{
  "hidden_size": 224,
  "n_experts": 128,
  "experts_per_token": 8,
  "router_score": "softmax",
  "balance_loss": 0.0146,
  "lr_router": 0.000625,
  "norm_eps": 1e-05,
  "tie_word_embeddings": true,
  "max_grad_norm": 2.0,
  "max_steps": 9646
}
Below are experts of layer 6 (counted from 0) of a mixture-of-experts language model. Rows are named router (the router's row for the expert), down (a neuron's output weights, with its number) and show model dimensions 0-111. Each number is 128 + 24 x the weight over its row's rms, rounded and kept within 0 to 255. Numbers have three digits each.
After each expert's rows: a language model's description of what the expert responds to. This comes from a sample of Wikipedia text that the model never trained on.

# expert 31
router:125075101138103202135115107087138111142134150137121113145152156139119137143103109136142099129125124130100114120145102159125114111125130135145110108137104150160138132110130102112145113159102116139142145125130115120118104139179163160117109146123087153160147106112147130187100099154173174096104111137117160113086090123127138147095122141161
down0:156089122145131118131140132114135110118136129070132107107169096130098171127133127153127133101126090078101130181108122100172178111145142132135109061144089128090089176138115109141082140116153120121106169182150174075143165150132087121161126134132102113142117124102128151161114112130114120136164137107111129104145126123133104128084151115142
down1:132141152105128141110115174091132138190163128129160139133147113122148117117142136112138153105103152128098131076139147134133130130111160107098092126098120164143114085124118134120147135140122122082124177113164113121120125159112132151115119138109117106104159088105169105114077165120143125157077174138133153129133178131176118127140152131103
Words inside names of publications, charts, and awards, especially The beginning review-table rows and New York Times or Billboard Albums.

# expert 39
router:125123141154118122147131127101135124099086148137138132174128160112082090143125098137127132130169179152078095112135164128112101146104112125117087099141118155139172094134147112113125113130109123104162149151134104102118111152143122099054133142077128128174145121133133103156127116152145145069121119135130155151108129145127163148118155144102
down0:116125148153148141136138124135125111124149111131090108140126062150115150114075149147096151139149129125161087159132119142068124099091180129117154160135131140138094147101124121083123166120161116195132144122101085127114096096131103095080127134136142102152121077065077151168138145169169107123143126152166137117165121135138121099081137137118
down1:112107098130103103120148132151114106128139102139160122134128120152122153124174169096123127108115139107154118121131137080149132141107093096110128153130133134125149150114132131139116090168125147095121122122178108109133154132084145135130169121161106091118115149101148112144122151120144130143122073153117095147122145145142126143101113112111
Month names and years in dates, tables and infoboxes, plus years in "N years ago" and other field labels.

# expert 16
router:144129177158126137151092153127160106095125179154082118132120140114135113142114134128114134109165128126108090108151143144094117133113123145130128085091146156112158145067104093098150124138089166114140170146160109104149119168187140129136085140101109112127153104095135092170124096146156165096111090176109144137106110163115137158113114071153
down0:079105166130199111140081126126129145138107106117123109136121119154122149163134097151187126104129134113123120152115160091130136136140136114092126111124120133126142135120142147123146141182139090100115152125161144092121122149131147102044102168150118111133151134113138111122150119129156140113114113134129161106107140108127163096099124142192
down1:136147159108184104137093118116111128137127113118104138105116127110152147121149133103128156113103128104139130152089130144137119093141108093126112114142146129123181113114126174132084153138123145149098131109120171112115153189157154141078138119093119110122133136096121108135139115132122186115147133104141110126158122139125131145169142120140
Commas, and, of, plus adjectives like such, various, social inside noun-phrase lists in expository prose, such as nature and treatment.

# expert 33
router:149099118151083172144167117114113122104116142159133131145095180128137109116101140165125104089142125128120066077132151118097124082134133118140136100137104142087135130106132114093143116150138122103158154137132106141153089126151152188097129146080128117142135119101129127113098109144110155097141122146117133139143104175115167113120111127117
down0:131149121129133130124175153146107126113163095147145135122123146135147134142115097128128129138093123152156138136117147077135150041140117136166094108162118149156131095103158118147151149127171148154142157132140135133104135112117103113108074121121159095117130109123141127089123112155108100132171145161115128146161084112134091118114137114108
down1:141166113099137123111170140185085162121123122103135158131081129105126140110135105122137132147139126101167086118104152117121164140139157125118153111118107109103135138119139129132116155150120111106119112072119138142105110128115113179098171104149188137094123104142121165130122107169063090160118130145158138118102113130138145127145166147120
Subject pronouns and main verbs in narrative and plot summaries, such as he, she, who, was, works, died, guest stars.

# expert 62
router:151112113146090133141116134107145145128116155148104163139134138130101106165126092154097095113152150136124088088131145166088142109089133139105100090115118159137152126119113130082108095148111119044135150162106080102148114139185135139109144189101134136161163125103102137146137090148130127074094119154109136150114105146107150121124106112136
down0:133124169106141106146150113144127112180124138169115080124174140138142118141097117128151126098164151159153138147185127137152095108089146168151145136114161157143113119125121119162079125114140139114133122159142126106102158141084118132142105171101105083075114163174128110141077159113103127120126123102102146133136124147131148134160135100091
down1:145160144130101124142141133122136122141121133105091126129101117145099123168115128116105140134132139166091104086122146166127156126141176158151115140126078113119145119182088101137105155126140123125130158144102100135115120124140088126113157081143114169082131140153101105192121115128139160150106129144171134109137090133128134182105078101107
Sentence-final periods, often after a number or closing bracket, and clause connectors like but, while, because, however.

# expert 32
router:152127117170133160148124152118152154111138165136123106132113132091103087135109128130108107124140128116096097133127119123109152109109133100141132100109116134131170138095115090077123108164090147110181144141158097118150123147191123119125084127106116119140136123109094094138114120130125168127142116157116140149114103149118142131133155124156
down0:158101129140125107120143124155143082122140127143109135126167130104134125186135169151119113105098119109124133145128089118152111144162132127152132160132133140116101119175096133100098086126142120153100127126141132107153090102148070106151107082163171159095115123171146120100141130131134117113125113121105127079161146091125135113098118090144
down1:119147184109117138138132105139137132149096124101125138144108125136139161140124122118132162161171176147126125112108153107105093089140152142121104103123110122128112150117120145134140129118124123151115111131090096069103126143139133150148105145130106142125148118118055142168109148155138142113112136126156145084175085084132152151155106133163
Markdown table separator rows under header lines, plus topical nouns like population, history, Catholic, and section-heading words such as background.

# expert 2
router:132100136162110149179108161086140091125137134117125149168107130136106107137091071144125085142175139136144054089157152143113126132112137130133134124095144150115146115127125133084117135181098148076114163131138109116153117144162167091116150175086150118130127105121128111127122108132131115074107143141113148165093130180098129175119113117116
down0:110160114130126115149056165115103114091153097158118130149172083112097137118110133154119172151161142135138110084121114161154114132117171146133115124173161048135126164152088168170164107117139122142093150120087154111185102140146141091140152137120116150162109163133116124136132110150119126132145157082135119111127141125094128124063107132112
down1:118134156134177149094146113111146137094106152178118124134148127127146112150159151152123152117105136118144169100108090106085160125138099094100140134090148139129143151102160160118130065147179148147156160109116111112095135136158093151094142168103139072119118145141164141133076117132148109118099134105101130168149064108110133160132106150140
Opening parentheses, brackets, quotes and symbols after names or scores, e.g. (2014), (aged 17), ^{(7–2)}, degree signs in coordinates.

# expert 36
router:123119114167138164161140141106171086093073150136119111116157139118132110136121073147094088131156099120115125087136123121105133133110118151157096107109087137122135117127099106094133143158102133099133171170164111147136123161146145152118131174105106131183089101130152117174128112116121162104111118151072145139120133163109149147102107075138
down0:147113117126171176147111122061155148105144077101116127126127097129126168103184104124139136127146135128104132118131143100121131117160145123109098125153144108148108131136110145102104137126141118132152124127131164143094125115163111111142122108096111091134114161135108148087141137152136121142115108095113115129154126127138197149123153110131
down1:130128111112095123154130147164086137155127143175151104065124135143140139147171110114142150145111079118137104153155146088107095074115155143125155159121148152149105109124138149138121134122144141147154181125115115154155124135124142112130124167140134110112091129119137134127127135135115114106098141145137159137099143091151085164072136130124
Hyphens, slashes, opening quotes and word-initial prefixes such as un, non, De, Mc, as in and/or, post-SSRI, mis-chievous.

# expert 22
router:134130138173100164174107134115157087125104164119107115139149138104139091135083091125142145102133134117122093133135148128080127102112168133119096126111111149136137123109100112097157115116126149090155134139152078127148129134176128144116082188106095144116150117117142149165100094159147151115102098185105153166130122114136156143096123106132
down0:166096131137132111129117135143127108106099088154148144102157142052148138129102101126101084172117116100130147154123124135077068135098159145095134112107104131164121170141070097131099131143141126144106154128132156156085138134120100140109119127111084151117159107153106176144172124140178181131132117130141128138151116134123185142125141150123
down1:110164135126126145176122153141125133086119117126102112160125114178109124141117122135122161129181195158135135121126131127119113198072135150152121131123123154137149130143109113124135128110087122163146174118142158159141075078083085118090131122153094107130120163136103123125116141120124092134173136141150137154108110135108100135081179087107
Prepositions, mostly in and of, introducing places, times and quantities, as in during, among, all over the country, In 1972.

# expert 0
router:163132170138130154140106128102129114130134152142126125157144182162135099098104072135155095126161139129112075121130140154110134133115115129121106107106137154106139118094097093063126131133091126079147156117165103139171129146136154153107119147112118136116151078105143116152123103150120146052108144118108139182097137145135171125124137123121
down0:117120131120110142108112089128127131122126128112129122125104121146133107128110170152116127098125105142096167147156134120149189138105185164089115117115149136126127084124132112171179161111084174102110156130101110143110135150132145139149121129106130115071091187119164127149151074108141081138144142120127141107147167091110141139154147135146
down1:137134078121111119159126130094081107163157103135110092100129169156072095130096162130125117161177130150120148093144106137135153134139089122097134138127149126133179124107134099124144134147105130140147140179108109164097148154116100096119124114154091161153145086100134088083146160157132140123109099135149095132146090128135141128163148115138
Digit pieces inside figures in tables and stat lists, such as the thousands group in 1,857 ft, 3,798 votes or 105,478.

# expert 19
router:166138137191107146150126116122148116121104123125114092139149166143151087118076130137118133132157153111105083133156118123096139131096152112141110096088083167164125138125132148102126105143118127111109168147140103122129098146150174136097146144073102097157145120102111147152114102122119150109133129172112124179146127167086164109121156101114
down0:109170136134127119144122100191114170142121116114146153128136121126115139126125116144143129106119109142149154142100110115151156138120140116160132177150154128105164179132172070131137105058143118127096101150128183130165105133152140146159126108114126109126103096110127127144145104109088155110149097119148124131115148117098117069100085164114
down1:106150153130156118105128114121130116137149150138150135112138114088157053126140131137132140147097121086143142161149114150112120148098106147083114123158135153113140168140120127126184146135173100108166148130131128136099125102108137164117105133128112117200136146151107152117135145149147134097110121139148152115112128114189109146110090152088
Prepositions and direction words giving geographic location or range, such as in, from, near, through, north, often after located or found.

# expert 47
router:143138142178130134131144140127126122108080171143105079141134136166117120122121133110164122116137155177130125103122105106131120174095127130097091101107125119102138156108114132087118094172117089112128125138184112123112105140153150099109112138143088106120105144145137131150105107134117133128103083195097138154105121138147140153136162158136
down0:095114107087135131100081137145115137120127115139149150091143125150127101096138100136125136114142078139121105161182109106118155130128166134126104102131107141141112122066112133183114104155127127091133147128100147110128124110131100160101112151133093094124128080102168163126147135130166150104078122157040114155079103135121167128167148137120
down1:097192095139169133118104097183154126108118100128092172123157132133136134120059121129111127128130163160110101103124101110124120132145092163106114120130111105120138071126096072118151177074151128147128141125151119114130141113117162162137166113135170146111133097153111141106146120093140126093114166176140132145152137131129117105131134137132
Field names at the start of infobox or list lines after a dash, such as CAS Number, Country, Genus, Species, Location and Coordinates.

# expert 4
router:136117117145083161158125139091172118106114143169104106141137127128126110110110090156115105119162114134106108111127155126112148148080120151101087069128136141159151124111089102118131101160106116143131155164119072173137135134148130125077148177114090143146094105100107131138122111155103172092118130147137135147113168193103175143105167111140
down0:146075109122121129150154078154122116128141121150124092154126127097118153138143160115110154098132106126103130119157115138097122169134105128136136105129121127114063100102113117119161113128132133164145152101153161134120145117083151080120137112117158157112153112145143168103153142157149142159126144133151140095140067089108178137143095102132
down1:127113104122141099122149137124138161114142159124096101123149139105125111123144110135114135099093153142134099095099125109144104131108141140141124077126167135163121135129109184113130140147147095169148116137116121129134161167139126165093210119127160123144104129152124113107107178135109141131127130091130113146132150143133125167161173115153
Hyphen bullets opening list and infobox lines, plus the line breaks before them, such as - Born, - Location, - Pranab Mukherjee.

# expert 29
router:127123124166099178170097162102150108119108167144110109163120144145137107112083088136101156114154122135115100127127146140093107109114142147142116119088102141173125124117125112092149117128127133111129145129155095094147133171141130159106099148091091113127141105103134143140116104126118139108126114170109173164118125141097154155137125142147
down0:139144150129165114103118162153123098103171101148081157140105164151154119071141134136108108124103094130110073100132090143168124142128122107114114137152149123114124163129090150116108095130138132124108161112139141134119099168116130113127129178129133125102129129178111131127098169132126135138133172081075142128167103118127145110136104119119
down1:159142161134094152132135127087161117102113091118134152111109106087130111117093146156101133068164158145081137082152136149130156096138128139149077114149143147129119109123161098149120109137127170111123104117117111114170111174131132132163137137114127127111134181159126093151096121160129153137121071140133106083119149104145162137150098119140
Function words like of, the, in, within and throughout before place or institution names, as in District of Columbia and University of Texas.

# expert 52
router:145118144153117128127122106082167085127083154130131118176173167117092127144114088171113118127158126136076099079155153160113155133111133132100095081131102160131132131126130095122130145144066109109125182120159090156121121154148133125071102169079112157149145119132135119144121129126142156106131135140141100154080122150124158148099161131107
down0:154169152152131113110128149091100109103117161133104115136103157157144151124116183137156102098108147108071137132071106131139088137127056113155139142118138140143088119177109146122104128164095126084145130122196190143156136131102112118129131082142108144082106169172143109116095121139135133084094119131105143107115136103119117152108119136137
down1:159117089146139127123137073124130096158144124108107134114142118134138119129156171147160136138142114082145145143079121110112108134133137141126123160128091124090147105104123112140104118152123114120087127113119164163105156145066112121126122095165120153147118112105154114131122128116075100127120154114130127123146135123130166105126103157163
Year numbers in table rows, lists and career stats, often after a pipe or In, such as | 2025 (est.), 2010; 2009.

# expert 21
router:169072098126111148157138132125147110141126137129145116172125153157101120106101098134149114123162135134151086103147159157113162154096129089110119116129101139119168119107122117109133107124073092098142179148145100126125102146143163112094092131091138084100138090115091137127140094165087156128112135138091137146121136131141119163082125102129
down0:131105111131163089126157145168156136118133142144123077157117102089163162146072125112133152115149162163148089144091156097149137108135110134128124127122133146128148120106148134154119142117132089167069119128168089118131097102110110118146154135110132131126105137120106152146111145137093092110103155110137146132149119084154093126157120145140
down1:142137108127124187111132151095120127136101133129130137129113113146121129158136141126103113104088087131166106128136120103155141106138169119101112127148166127129167125136113137139095147129105144061136120112108175144146098117140137122135173174123121166133130150114117123124158138081088180105159137095083157089107135189155101106161124117119
Digits in score lines, sports tables and pipe-delimited rows, plus LaTeX backslashes and braces, such as 0-4, 1 - 0, \right.

# expert 45
router:138091140157106164145140144104156153121081162137148153113102178127149141114134147121089124099159141094106136155161135129119130105098148145130121136120120169126150111148126116122142121153081088103147133177107092151151097111147146167105126150123092125121146099114134130140109108137100166106121100151116157145125102139136166154121132110118
down0:117142112124118127154083103102155098118153160143126122113153116103118109116171158149128118119165112086166155152125091135151147101165148104120141129155156138155169136080116092098106120095158117122109088155106090131130137092167129111105170158139140125124094096212151130080146091125087138117101132085149105141151111122114116094173118134146
down1:132087109095098095121117145140153124118156087097114127159147135102140129139136152142120167168131134123099137134104132127116138109111100141124167127145125124127143141133152137125169152115160090194097137118101136125159103083114126100133131171123090137157136102175131139078180139109138109147121120148116105106115114142157103131159149074117
Capitalised words and word pieces in song, album and episode titles and personal names, such as Love, Great, Big, Up.